config.yaml
n_experts: 48
balance_bias: false
lr_router: 0.000463
num_attention_heads: 4
num_key_value_heads: 4
qk_norm: false
parallel_block: false
init_std_up: 0.0428
init_std_down: 0.0428
lr_head: 0.00843
warmup_steps: 200
decay_fraction: 1.0
max_seq_len: 1024
Below are experts of layer 2 (counted from 0) of a mixture-of-experts language model. Rows are named router (the router's row for the expert) and show model dimensions 0-255. Each number is 128 + 24 x the weight over its row's rms, rounded and kept within 0 to 255.
After each expert's rows: a language model's description of what the expert responds to. This comes from a sample of Wikipedia text that the model never trained on.

# expert 30
router [111 133  92 143 134 110 143 124 108 167 161 138 100 105  87 134 159 116 106 149 121 142 144 111 133  86 112 135  89 177 103 102 116 122 152 111 173 104 113 113  92 123 120  94 136 107 148 126 186 134 142 143 109 122 116 155 149 127 167 126 159 177 125 124 132 129 159 143 105 169 140 112 138 118 145 156 120 122 135 141 119 164 117 107  98 135 107 126  97 119 126 123  97  91 139 115  67 101 125 120 136 127 103 140 160 161 148 159 186 141 127 114 158 124 124 113 122 157 140 116 113 114 129 102 111 121 108 157 144 181 113 135 111 156 156 164 107 148 117 138 132  87 112 116 106 119 104 108 138 131 117 178 175 102  79 138 137  92 140 145 143 106 160  93 101 123 130  81 136 173 118 175 117 142 157 119 158 108  97 107 104 111 161 125  99 154 157 120 144  84 149 163 107 111 126 133 124 160 136 152 140 117  85 128 163 139 135  95 102 116 140  86 143 140 148 128 100 164 170 122 101 134  93 165 121 129 108 128 124 157 143 140 141 144 103 146 130 107 156  51 143  95 140 106 119 109  99 123 153  96 130 138  92 140 134 180]
Spatial particles and adverbs after verbs or articles, such as up, over, out, off, back, long, as in give up.

# expert 24
router [113  98 110 143 124 121 144  87  88 123 155 103  99 104 132 149 116 110 139 159 116 107 116  73 136  98 156 154  94 137 121 103 153  91 153 102 154 129 136 138  78  95 126 141 132 159 180 109 155  90 143 145  66 141 106 121 151 129 138 102 133 156  93 104 179 127 152 158  75 161 165 108 136  97 175 113 119 158 166 147 103 110 106 110 126 140 105 145 122 121 136  97 110 103 152  92 103 126 138 129 141 170 120 167 159 136 143 146 159 141  95 134 100  85 112 119 126 151 102 138 115 138 127 122  87 131 129 127 112 141 120 122 100 152 152 133 148 153 134 127 125  90 141 129 134 106 121  96 174 184 129 171 144 110 103 170  85 121 107 145 109 102 113 122 122 132 139  94 146 135 129 119  88 147 118 147 147 114 116 100 178  64 158 164 120 144 150  98 134 116 113 165 112 149  75 122 127 154 145 118 130 142  92 118 166 137 152  91 122 114 149  98  95 153 139 155  83 121 171 136 131 147 120 114 116 104 108 170 139 135 127 136 143 141  95 113 134 107 122 113 128  96  88 112 158 128 116  96 124 112 138 145  95 122 114 135]
Short word pieces, single letters and unit abbreviations in measurements, chess moves, foreign text and URLs, like mi, cm, a5, www.

# expert 0
router [141 118  82 153 135 117 154  99  90 138 130  95 100 127 104 118 198  85 133 117 119 113 163 118 150  81 138 147 131 164  96 125 115 106 138 121 131  83 147 121 117 118 124 119 134 135 138 134 168 154 138 123  92 132 130 149 175  95 153 108 168 122 102  95 160 139 157 110 117 104 159 108 103 111 120 113 190 170 128 150 151 128  97  87 102  96 106 146  90 102  68 133 123 123 162 119  96 119 116 110  97 144 101 115 149 154 124 106 106 123 117 109 127 117 101 114  84 140 112 126 129  96 107  66 102 112 111  98 140 154 120 117 114 155 160 136 146 169 112 137 164 122  96  92  98 126 160 116 116 129 121 169 115 109 133 141 100 115 128 145 139 129 144 108  92 138 137 113 151 113 193 163 149 154 138 139 139 138 107 114 137  83 128 122 129 133 138 100 157 106 154 142 130 146 140 145 166 176 161 155 126 143  97 114 149 109 112 119 130 159 170 124 118 156 118 154 102 125 142 122 128 117 131 134 129  94 124 144  98 172 172 136 108 142 110 118 176 109 152 121 160 119 115 110 131 112 103 115 156 138 158 149  71 167 157 163]
Pipe cells opening markdown table rows and hyphen bullets starting list lines in tables, infoboxes and filmographies, after line breaks.

# expert 16
router [106 106 107 120 121  90 143 131 115 137 124 119 135 109 146 137 146  87  93 137 143 146 175  78 140 106 170 178 125 132  87 124 138 108 168 128 133 106 157 157 121 114 126 108 134 146 161 138 120 128 176 143 119 135 118 133 114 156 137 109 120 180 107 134 153 146 170 118 111 162 113 141 131 165 150 158 128 143 165 138 131 124 139 114 103 119 121 173 116  88 145 103 139 108 145  98 120 117 118  86 131 126  95 159 136 141 178 150 121 162 131 134 141 101 116  82 111 158 114  97 163  97 155 108  90 115 144 153 146 149 109 145 160 109 180  91 135 150 113 136 159 114 113 102 149 130 137 130 166 146 101 135 129 148 123 123  81  83  96 138 126  78 154 148 116 142 131 121 130 172 134 191 120 158 160 100 163 130 119 128 131  81 131  96 127 138 151 101 157  94 124 127 120 104 141 127 148 132 147 181 163 135 102 143 128 156 151  84  92 106 104 102 123 151 140 134  82 142 108 154 106 102  70 141 118 107 173 146 121 130 142  88 131 184 116 159 127 149 170 111 122 108 115 120 128 161 108 132 149  99 144 159 126 143 144 140]
Conjunctions and commas joining list items or clauses, mainly and, also or, which, but, who, e.g. white, and red.

# expert 46
router [114  86 134 104 120 120 109  99 100  98 159 124  99 105  96 149 128 113  75 129 121  88 150 118 163 127 145 135  82 141 127 104 142 126 132 150 149 101 145 128 109  88 129 119 154 140 127 116 143 133 131 123 124 129 124 149 144 149 173 107 120 137 129 113 153 153 116 121 108 131 131 113 107 125 146 116 139 135 143 150 125 166  98 116  92 137 121 179 136 133 102 147 100 131 128  64 109  93  78 127 101 175 142 120 162 110 154 108 139 137 157 124 103 130 118 125 100 150  98  99 166 123 114  72  99 122 153 152 198 140  90 135 108 109 151 112 143 124 154 119 129  98  95 157 100 157 183 112 164 115 100 126 152  85 115 154  91  93 120 126 148 124 138 112 118 129 131  98 159 132 174 128  97 142 113 130 101 120 127 172 107 126 117 179  91 130 147 110 165  93 129 129 167 150 155 109 151 145 144 157 150 168 113 138 161 107 142 101 115 134 125 104 135 138 131 137  90 144 151 167 120 154  97 158 108 104 120 133  83 144 156 107  97 168 127 116 128 154 123  94 183  86 130 107 124 127 102 105 186 121 145 156 105 136 106 153]
Given names and place names, such as John, George, William, Harry, York, California, often after the or commas.

# expert 21
router [ 95 117  78 106 118  87 145  92  98 109 169 112 114 168 124 163 131 109  72 162  92 134 152  93 133  96 163 133 131 144  88 105 124 128 156 100 143 106 128 152 108  97 129 109 142 132 169 121 162 143 126 100 136 158 145 117 176 160 144 159 142 178 126 111 116 126 122 144 125 159 136 135 134 119 164 134 138 147 182 150 116 125 107  99  67 137 112 160 108 118  93 132 114 151 162 140 111 113  93 115 144 134 102 168 155 155 153 168 127 151  99 110 135 113 129  95 112 171 102 127 114 110 115 113 109 124 113 109 126 152 119 126 129 140 150 107 140 137 135 106 143 118  78 115 122 164 118 115 132 134 106 149 167 136 125 157 136 103 135 168 135  86 178 106 115 135 116  82 169 157 141 145 125 168 138 108 146 119 118 159  72 100 154 119 109 165 140 118 176 123 117 140 110 139 105 158 122 132 131 177 111 128 131 136 153 147 102 113 123  97 129 119 112 152 150 148 108 145 176 152  91 136  94 126  98  83 141 169 101 146 133 144 137 134 112 148 142 150 117  97 147 126 122 103 157 145  98 113 140 133 169 157 141 149 179 167]
Adverb endings and degree or frequency words, such as -ly in importantly and famously, more, very, again, further, often.

# expert 2
router [103  96  91 124 113  89 155 106  89 105 146 110 105 132 119 137 129 116 108 136 109 116 141 104 160  74 153 138  94 154  85 106 122 104 153  99 127 112 153 148 101 122 111 102 155 123 142 112 164 136 131 112 104 151 113 131 164 152 177 121 176 156 135 122 143 141 137 137  79 159 147 124 153 124 173 141 168 151 154 145 133 146  96  88  81 131 121 153 116  89 100 140  98 121 144 117  84 105  96 119 109 146  98 129 142 135 154 136 125 178 145 137 150  92  90 106  99 173 136 109 109 119 119 105  96 128 108 130 146 159 100 124 132 152 158 147 145 146 126 126 128 119 110 108  88 124 130  77 120 154  75 153 134 115  97 138  91 112 124 149 158 119 146 112 113 149 143  82 150 138 156 157  83 182 149 113 137 125  96 110  96 120 191 138  95 130 161 100 168 104 138 140 141 117 113 123 136 174 134 168 129 147 136 123 160 107 126  96  96 103 171 120 130 138 114 145  95 153 129 161 114 129  90 155 100 125 123 144 126 138 144 109 128 127 130 146 158 116 122  85 151 115 118 105 125 130  98  97 153 112 151 167 111 145 151 169]
Directional or qualifier words opening compound names and prefixes, such as United (States), New, South, North, High, post-, pre-.

# expert 42
router [ 98 122 123 112 109  87 138  91 134 117 116 115  96 180 119 198 139 121 120 134 100  87  83 105 146 105 138 157 121 121 115 105 138 111 204 146 123  93 201 143  99 106 129  54 144 136 130 133 136 102 157 103 127 150 126 132 161 157 157 111 150 117 136 127 140 147  95 130 129 133 155 122 145 133 148 149 133 145 133 118 121 143 116 116  83 162 107 146  98 127 106 147 129 150 143 109 112 112  93 124  86 140 102 109 119 164 123 140 124 125 150 127 130 106 117 104 121 148 129  92 134 109 136 101 136 126 154 171 153 148 129 138 105 128 120  89 131 153 103 125 123  87  93 146 105 135 173  92 144 133 134 168 146 111 104 153 117 132 143 167 119  62 156 109 106 114 137 109 149 131 138 147 134 156 137 142  95 125  86 155 101 115 146 172 113 150 125 129 136  75 107 136 124  92 139  89 181 151 142 183 135 139  99  94 133 149 168 105 124  98 178  88 110 174 130 129 131 111 107 155 117 116 124 146  81 138 128 121 129 116 146 114  97 133 132 122 127 100 113 101 140 113 132 126 136 138 114  98 185 125 120 134 111 149 173 134]
Common nouns for institutions, society, politics and roles, such as School, University, government, military, police, and suffixes -ist, -ism.

# expert 17
router [ 88 121 152 152 146 109 196 116 126 160 136 108 114 191 117 141 132 119 101 164 100 122 109 104 128 133 149 141 120 167 121  93 117 143 125 132 129  84 126 147 131 139 102 102 159 164 140  96 154 112 148 111 130 160 107 133 140 145 170 136 147 163 137  55 112 122 151 123 114 138 128 152 197 106 168 181 107 112 153 116 135 172 100 113 123 123 136 153 108  97 110 121 100 121 151 122 104 109 128 122  92 124  90 153 115 145 159 129 123 123 152 139 181 137  99 118  99 171 146 127 124  84 122 114  96  94 150 137 172 151 111 136 156 142 164  97 127 137 106 112 107 128 123 147 110 134  98  92 121 147 123 122 126 143 136 175 146 132 133 123 157  61 150 173  82 111 128 108 158 134 132 117 144 132 147 142 138 128 122 149 135 120 133 150 113 150 116 121 169  96 107 150  92  87 114 114 155 147 157 127 136 150 118 132 139 148 106 103 101 122 166 136 106 169 145 141 128 153 126 148 125 123 140 117  96 113 108 153 102 136 177  99 115 102 115 141 145  44 167 140 135  94 136 130 131 138 114  99 137 105 152 164 115 137 126 140]
Final pieces of verbs and adjectives, like -ating, -ated, -ized, -ive, -able, plus participles such as playing and working.

# expert 6
router [113  79 131 102  92 123 133 127 114 126 130  82  90 121 108 154 177  97 106 133 138 133 155 129 120  90 147 142  73 124 154  87 156 109 139 129 147  99 178 124 127  90 118 114 140 144 116 101 111 105 145  97 123 194 119 140 140 152 129  81 125 193 132  79 118 146 126 146 109 134 141  68 160 124 147 111 143 136 136 141 129 144 132  75  92 153 119 147  89 116 108 131 138 172 149  97  92 147 138 139  76 139 120 122 123 102 141 106 136 118 116 130 108 133 135 119 132 144  91 124 140 112 113  89  90 152 130 145 165 131  95 142 110 115 138 100 125 136 116 110 118 124 113 142 115 159 111 117 162 108 125 143 153  79 119 142  77 131 136 162 133 128 145 121  89 132 125 110 154 118 167 128 126 139 127 117 122  89 129 130 108 136 156 135  96 146 153 113 178 127 118 136 151 116 122 126 136 161 141 166 134 128 139 117 142 168 129  77 124 122 133  77 125 167 132 186  97  98 156 130 139 198 123 107  76  75 142 112  86 138 147 118  99 128 129 135 133 145 134 103 122  84 168 107 117 126 113 134 133 100 150 119 104 133 102 159]
Subject pronouns he, she, they, and country, region or city names and their final pieces, such as England, India, Wales, Korea.

# expert 12
router [112 118  89 139 123  83 167 115  93 114 156 122 110 117 138 130 146 129 107 170 123 107 124 122 159  97 150 123  86 164  88  97 124 111 132 134 168 110 161 166  87 115 153 108 135 138 128 118 155 146 136 127 105 160 115 157 146 174 159 115 160 158 132 114 119 153 142 156 100 167 167 102 120 139 115 144 140 177 158 134  92 157  84 115  75 173 111 143 120  88  82  80  90 120 149 114 126 115  98 122 118 156 104 119 146 136 154 150 172 158 138 128 149  83  91 104 134 153 124 103 132 106 134 111  97 125 149 112 126 148  94 154 124 169 145  80 112 162 106 116 141 114 128  96 102 136 130 115 166 169 115 147 148 127 148 157 120  94 111 140 155  79 116 118  98 122 129 113 155 129 158 144 119 173 119 161 117 150  99 123  96 115 153 137 115 138 161 106 166 102 136 126 127 133 113 119 142 167 158 159 113 169 121 117 169 145 109 124 120 119 176 118 130 127 113 174 110 126 130 140 103 133 114 174  91 137 123 138  88 154 165 131 110 141 124 133 144 105 140 123 146  84  96 119 143 139 113 119 138 134 154 157 126 154 128 178]
Number words and adjectives after articles or prepositions, like three, five, such as, as well as, western, Royal, Central.

# expert 31
router [104 131 113  75 167 131 132 113 120 107 134 121  66 149 111 158 130 128 114 142 123 126 126 107 134 103 153 133 101 124 121 128 106  95 167 131 127 116 142 110 130 116 111 137 153 139 146 119 142  95 123 114 155 149 128 114 144 126 131 123 126 161 154 133 132 155 121 175 130 165 136  90 140 185 140 141 143 137 156 125 143 149 110  97  98 141  87 167 117 125 116 142 140 154 151  74 102 116  81 131  55 139 113 170 136 155 115 120 150 127 130 131 138 128  75 107 118 161  98  92 128 106 121 121 122 110 181 161 160 121 131 119 146 121 156 130 113 140  97 111 150 114 110 163 124 139 173  91 137 149 120 128 124  82 116 137  86 106 132 169 156  93 177 158 111 136 164 107 159 153 153 151 103 144 123 159 113 169 105 143 140 113 129 157  96 176 127  62 130  86 126 142 135  81 139 120 136 149 116 145 164 102 110 124 138 151 109  94  66 103 173 102 115 145 133 144 104 130 139 110  98 102 106 157 108 120 126 135  78 146 155 137 125 114 136 135 176  99 159 132 136 109 136  80 115 117 125 109 154 153 138 143 106 157 144 151]
Inner and final syllables of non-English personal and place names, such as -ović, -ski, Ingj(ald), Abey(wickrema), Dehsh(ir).

# expert 43
router [152 125  92 125 117  83 120 137 109 109 160 117 141 122 124 139 154 139  94 168 145  88 113 128 177  87 140 173  85 151  63 102 105 123 140  79 113  98 143 157 117 121 121 115 151 125 149 135 161 103 213 109 102 117 161 166 123 172 186 112 151 173 123 100 132 123 100 133 128 143 156 130 112 151 137 131 121 122 145 110 127 183 111 113 136 105 103 135 101 118 141 133  83 101 141 101  98 157  81 116 129 167 119 117 127 109 140 125 149 194 105  45 115 110 111 106  85 140 131 110  98 126 145 129 118 122 113 122 117 127  97 139 145 119 162 110 138 131 101 121 105 113 121 105 110 146 121 143  96 140 100 174 137 105 118 138 141 108  93 122 126 132 131 135 107 128 121  91 115 140 145 138 112 128 153 166 175 118  97 129 125 116 169 150  97 178 130 110 123 100 126 147 113 111 121 114 149 120 131 115 124 117 138 120 133 119 115 107  81 112 132 120  95 143 123 131 138 124 113 170 133 122  88 165 122 133 129 176  98 147 137 153 122 139 157 119 166  85 148 106 121 121  87 104 155 148  92 107 140 110 142 140 157 135 119 151]
Digits within numbers in tables and statistics, plus time words opening clauses, such as after, before, following, despite.

# expert 15
router [ 86  79 142 105 138 119 204 113 109 142 131 142 117 166 119 110 127 111 115 133  86  89  94 129 148  78 136 131 135 130 114  99 113 128 146 106 151 120 166 152 106 111 127 125 135 118 139 141 144  75 173 103 136 128 102 146 147 169 167  95 154 128 134  70 125 116 103 113 104 137 143 148 124 136 150 131 121 188 127 157 118 137  98 117 119 140 121 125  63 123 123 148 113 123 150  67 122 127 116  82  84 122 118 115 146 147 129 168 139 134 171 114 129  84 119 102 132 143 125 140 128  90 146  78 143 112 139 170 151 159 128 142 115 134 146 111 117 146 119 130 140 113  94 145  97 127 173  92 132 122 121 161 145 108 121 173 126  75 133 133 144  72 146 122 134  90 146 108 137 132 135 142 125 138 137 162  88 137 128 164 119 110 156 187 138 160 121 127 163  83 126 150 156 119 138 150 152 128 173 128 115 160 142 142 165 154 187 113 142 114 130 116 159 134 108 147 135 125 123 153 115 155 124 154 114 137 112 136 133 155 138 105  86 167 131 168 136 115 136 101 157 109 149 134 138 142 101  95 150 111 144 148  86 147 119 145]
General nouns heading a noun phrase after a determiner, often followed by of or punctuation, such as game, club, condition, term.

# expert 7
router [117 119  85 105 152 107 126 110  89 151 167 122  99 178 153 136 102  95 134 121 110 108 126 111 126 111 150 140 117 149  89  81 125  98 154 152 140 108 150 136 103 105 152 102 148 131 133 117 144 113 136  91 123 132 109 140 171 131 145 137 198 130 123 128 142 126 162 153  95 141 153 112 117 156 145 138 132 173 157 162 109 134 120 103 100 162 139 148 100  88 110 132  92 138 134 115 100 109  98 141 130 153 120 141 143 103 151 149 130 165 159  91 124  80 113 109 110 124 108  95 129 120 146 100 126 103  87 133 134 159 151 129 115 150 136 136 147 171  78 137 145  99 106 134 147 159 122  99 158 156  73 166 152 121  67 133 120  80 155 152 173 100 144 128 117 121 134  90 142 125 135 176 116 182 135 154 161 120 123 129 113 120 144 126 126 126 174  64 140 113 139 155 136 161  92 116 152 144 139 153 157 131 105 138 128 106 154  89 124 122 148  90 153 157 150 143  91 118 149 137 129 145 113 138 128 110 129 134  86 163 141 115  82 137 115 136 152 125 142  78  95 113 104 107 124 150 109 124 146 108 150 128  85 138 169 144]
Short opening pieces of a longer word, often one or two letters, after articles or conjunctions, such as st(agnated), sc(andals), d, p.

# expert 36
router [120  92 122 111 104 105 159 138 121 141 143  86  90 149 146 136 128  96 122 149 113 138 107 132 172 127 129 151  92 195 159 102 130 124 144 109 110 113 128 139 107 142 119 120 124 168 139 105 149 106 148  95 100 148 131  85 147 147 152 139 152 133  98 110 117 150 171 127 120 135 143 107 131 129 147 128 149 173 134 139 108 142 109 100  94 113 109 101 117  88  89  80 139 140 171 124 104 121 106 133 100 150 121 134 170 159 135  80 147 149 122 142 171  88  81  85 145 144 152 125 130 122 159  85 127 108 106 141 128 135 101 165 113 157 143 132  93 125 111 126 126 128  75 162 132 132 106 130 157 133 113 150 166 116 121 132 105  98 119 135 134 112 164 135  96 121 130 118 135 146 145 168 111 150 203 127 139 117 111 117  98 100 158 183 110 137 163 112 140  94 153 129 126 133 110 112 117 152 184 132 139 148 117 148 125 115 123  95 100 132 103 115  93 117 127 136 104 138 171 124 127 113  82 185 103 132 127 148 146 122 134 151 147 136  99 102 135 147 154 112 131 105 147  48 155 126 110 125 177  99 154 137 122 149 152 173]
Mixed name fragments and small words: letters inside surnames, Roman numerals in World War I, only, of, de.

# expert 20
router [120  89 120 155 139 127 164  89 118 161 140 140 138 144 107 152 111 116 119 117 161 107 173 101 132 126 132 116 129 144 119 114 121 105 132 109 153 131 162 169 140  67 149  90 108 148 165 125 119 124 121 133  94 159 108 134 180 148 126 120 146 133 109 142 149 182 164 107 127 150 136 131 150 133 134 126 128 179 176 123 154 132 112  95  94 167 118 130  92 137  94 110 129 129 132 104  81 102 130 124 116 122  72 125 137 178 138 132 150 207 114 126 122 117 102  85  93 110 126 155 149  84 142 108  54 127 103 118 161 158 143 125 130 100 143  84 111 156 118 100 115 121  84  94  92 144 103  91 130 147 126 140 134 124 101 152 102 114  95 142 136 150 115 154 107 111 127 102 152 123 139 133  92 158 132 112 149 137  94 169 102 104 159 151  89 140 148 115 135 121 128 161 123 130 118 128 143 139 134 124 143 144  89 148 133 135 117 131 131  93 134 117 124 132 194 158 130 105 145 122  80 132 128 130  92 116 139 145 126 201 163 116 120 155 127 164 162 112 149 125 112 128 135 100 139  97 105 106 150 125 145 145 113 141 136 158]
Forms of be and have, modals and the article a after a subject, e.g. stars are, colonists were, has been.

# expert 47
router [136 102 136 142 126 111 151 125  86 134 139 150 121 153 121 173 131 117 143 147 114  90 117 118 154 140 145 126 118 119 120  83 113 120 167 106 146  93 143 140 107 115 120  87 122 160 143 125 135 118 197  98  94 133 108 110 150 119 146 116 127 179 119  83 109 128 157 111  96 130 150 130 125 128 168 161 116 120 150 121 161 139 108 114 115 122 116 154 120 122 121 139 102 100 125 115 121 108 114 108 120 123 120 133 127 119 167 156 127 140 151 129 133 100 118  98  69 115 156 131 114  67 130  74  43 120 127 190 160 147 144 130 134 143 140 141 134 163 100 104 143 127  92 131  63 178 116  80 121 176 109 128 128 124 110 159 138  91 125 112 149  76 124 113 105 100 162 104 140 131 136 130 132 157 136 140 122 136 122 203 100 116 133 123 121 131 133 115 158 112 134 136 154  98 135 104 156 147 136 121 153 162 116 124 142 145 125 123 104 141 142 102 104 162 141 125 108 127 147 141  99 118 108 173 124 113 126 125 114 169 172  56  97 131 123 135 164  83 128 124 131 137 156 111 145 106 123 103 131 107 122 170 104 182 107 141]
Main verbs, mostly past tense, after a subject or auxiliary in narrative prose, such as used, won, sold, released, married.

# expert 1
router [125 140 123 134 144  93 141 114  83 124 175  77 128 130 105 120 157 112 105 137 107  91 117 115 146  87 138 143  71 147 111 128 105 130 128  90 109  90 140 138 116 133 129 124 131 139 133 114 181 110 129  92 136 132 137 130 157 142 134 120 204 154 130 101 125 147 148 150 102 169 138  92 142 151 139 157 146 123 136 125 106 145  97 101 115 106  81 128 127 107 128 109 109 138 143  62 110 132 108  92 129 160 123 128 139 108 143 150 125 137 105  96 114 113 104 126 124 157 125 135 131 130 131 122 118  91 105 145 115 152  87 194 162 118 127 106  89 134 124 110 145 121 110 146 119 151 113 133 128 116  82 206 145 136 135 142 126  81 143 121 143 100 142 139 108 123 128  85 132 125 138 143 135 144 150 141 147  86  61 129 127  96 176 159 101 151 126  83 140 117 143 178 132 112 120 121 130 147 123 146 123 110 121 106 183 150 132 124 100 107 126 129 135 183 122 173  99 149 129 146 114 165 129 163 138 109 139 157 107 129 148 101  94 157  88 126 132 102 121  80 139 108 101  69 138 150 108 104 130 137 157 161 106 152 155 144]
Non-initial digits inside multi-digit numbers, especially third digits of years and scores, such as 20'0'6, 19'5'7, 125–10'5'.

# expert 9
router [119 107 106  94 148 110 162 110 105 121 150 106  84 136 120 133 148 112 115 141 101 107 145  99 122 137 136 152 116 128 111 127 104  86 147 101 141 125 155 112 106 109 118 108 155 131 136 125 126  77 106  85  61 118  86 207 153 130 156 105 134 132 132 120 152 143 178 165 119 114 131  84 118 121 137 127 113 140 166 170 119 163  96 129 117 149 131 129 151 102 142 114 125 167 116  83 127 121 125 117 104 159 128 144 202 124 132 136 147 136 163  98 112 107 118 114 146 121  71 112 171 124 151 124 132 114 128 145 153 147  65 156 128 140 166  89 129 130 114  98 120 137 123 148 129 142 161  98 165 143 103 133 168  96  96 142 105  98 121 154 169 112 164 159 128  89 138 105 135 145 136 140  92 166 107 143 123 115 121 143 135 125 122 141  77 167 127 129 141 111 127 147 149 104 110 111 159 157 139 116 156 155 141 162 155 131 143 104 100 141 136 127 122 136 124 148 100 110 142 181 102 136 110 137 123  83 132 120  86 177 143 105 139 158  92 133 172 133 128 101 155 132 146 103 174 140 100  99 125 129 150 132  99 157 130 133]
Word-piece syllables early in names and rare words, often right after a capital letter, such as G-id-get, R-iy-adh, Mel, Grac, Bow-yer.

# expert 11
router [138  99 136 164 135 105 162 107 120 102 154 104 126 172 136 127 134 130  92 142 149 128 132 122 120 129 160 119 100 148  97  93 146 114 108 122 144 131 112 159 126 130 146 120 149 152 176 119 128 129 107 147 120 149 159 183 155 133 173 134 162 156 131  97 148 177 150 122 124 168 131 130 140 151 160 133  93 144 157 135 150 149  72 102 143 111 114 125  98 129  86  66 123 136 141 128 131  93 128 142 129 148  91 132 153 167 155 165 113 145 147  77 160 116 111  99 121 136 144 141 116 101 161  85 130 135 144 112 132 142 134 157 104 117 142 111 122 174 118 109 116 108  92 101 105 125 118  83 175 120 135 157 112 128 111 151  94 124 121 143 156 124 152 133 106  81 121 122 138 119 119 162 103 147 175 170 126 150 104 112 121  97 145 153 135 153 166 114 174  90 135 119 125  96 120 112 165 152 134 171 118 188 124 116 153 115 106  92  95  85 113  78 113 138 188 158 152 143 139 127 108 128 131 128 112 130 149 113 122 140 142 130 115 137 120 171 154 106 172  93 128  84 169 125 152 133 111  99 158  90 133 146 126 142 146 111]
Articles, possessive pronouns and 's that begin a noun phrase, usually after prepositions, such as the, his, its, a.

# expert 8
router [126 106 126 117 131 121 118  87  79  76 138  80  90 107 102 158 120 107 109 145 100  92 117 124 137 128 116 110 114 143 147 115 156 104 138 112 147 101 133 168 111 102 111 112 117 146 150 119 149 105 157 100 126 145  97 130 135 169 139 117 177 133 117 128 144 104 126 186 139 196 145 135 141  96 128 184 142 152 116 137 156 132  97  95  94 127 108 119  85  87 115 123 108 112 140 113 139 140 115 112  97 128 115 168 127 161 167 132 122 121 118 118 166  94 120 154  77 157  93 101 162 108 128 136 135  82 166 138 139 128 126 147 107 138 132 117 123 127 143  99 115  83 111 143 114 113 135  76 137 138  84 145 177 102 120 147 116  94  79 133 132 122 143 134 115 133  92 112 165 155 114 128 140 147 132 134 149 144 112 134 166  93 171 138 110 144 125  92 138 143 170 147 153  97 143  94 159 145 150 140 124 161  95 132 156 131 143 121 137 114 142  88 128 133 146 196 119 111 121 173 130 139 152 144 108 102 165 180 109 135 142 113 117 122 120 163 138  81 149 126 152 130 136 123 114  82 107 128 140 104 151 101 105 114 107 168]
Labels and keywords in infobox and table fields, such as Written by, Location, Genus, country codes ITA, ESP, third place.

# expert 28
router [123 126  88 116 106  88 166 135 117 122 145 106 112 175 104 146 150 119 138 154 119 115 121  87 156 115 139 145 117 145 143 117 139 149 141 122 159 105 127 102 134  99  88 136 142 128 124 108 174 112 119  95 112 110 116 152 116 130 135 101 150 136 111  90 108 143 134 142 138 132 173 107 114 157 146 145 112 137 145 112 125 127 124 105 110 122 135 178 117  98 121 172 123 144 175 104 117 109 166 127  89 152  98 146 143 127 160 204 169 161 138 113 113  99 130 116 126 139  73 124 117 108 139 132 109 104 116 129 164 146  59 160 131 109 141  89 127 146  68 115 107 124 148 102  89 114 149 126 161 171  95 136 203  89 107 129 105 138 119 140 136 106 127 118  99  86 152 118 160 150 132 153 146 158 109 143 142  98 135 100  70 107 139 163  93 148 147 114 107  89 121 174 154 126 129 132 150 155 177 104 116 163  85 135 134 147 126  92 103  94 126 109 121 139 153 184 118 115 128 120 129 142 129 108  97 141 160 137  95 177 167 130 121 139 113 118 137 135 145 158 142 133 127 120 126 132 132 112 136 118 142 173 109 143 134 117]
Inner syllable pieces of longer words after a prefix start, e.g. ad-he-red, ab-ol-ishing, qu-er-ulous, Re-actions.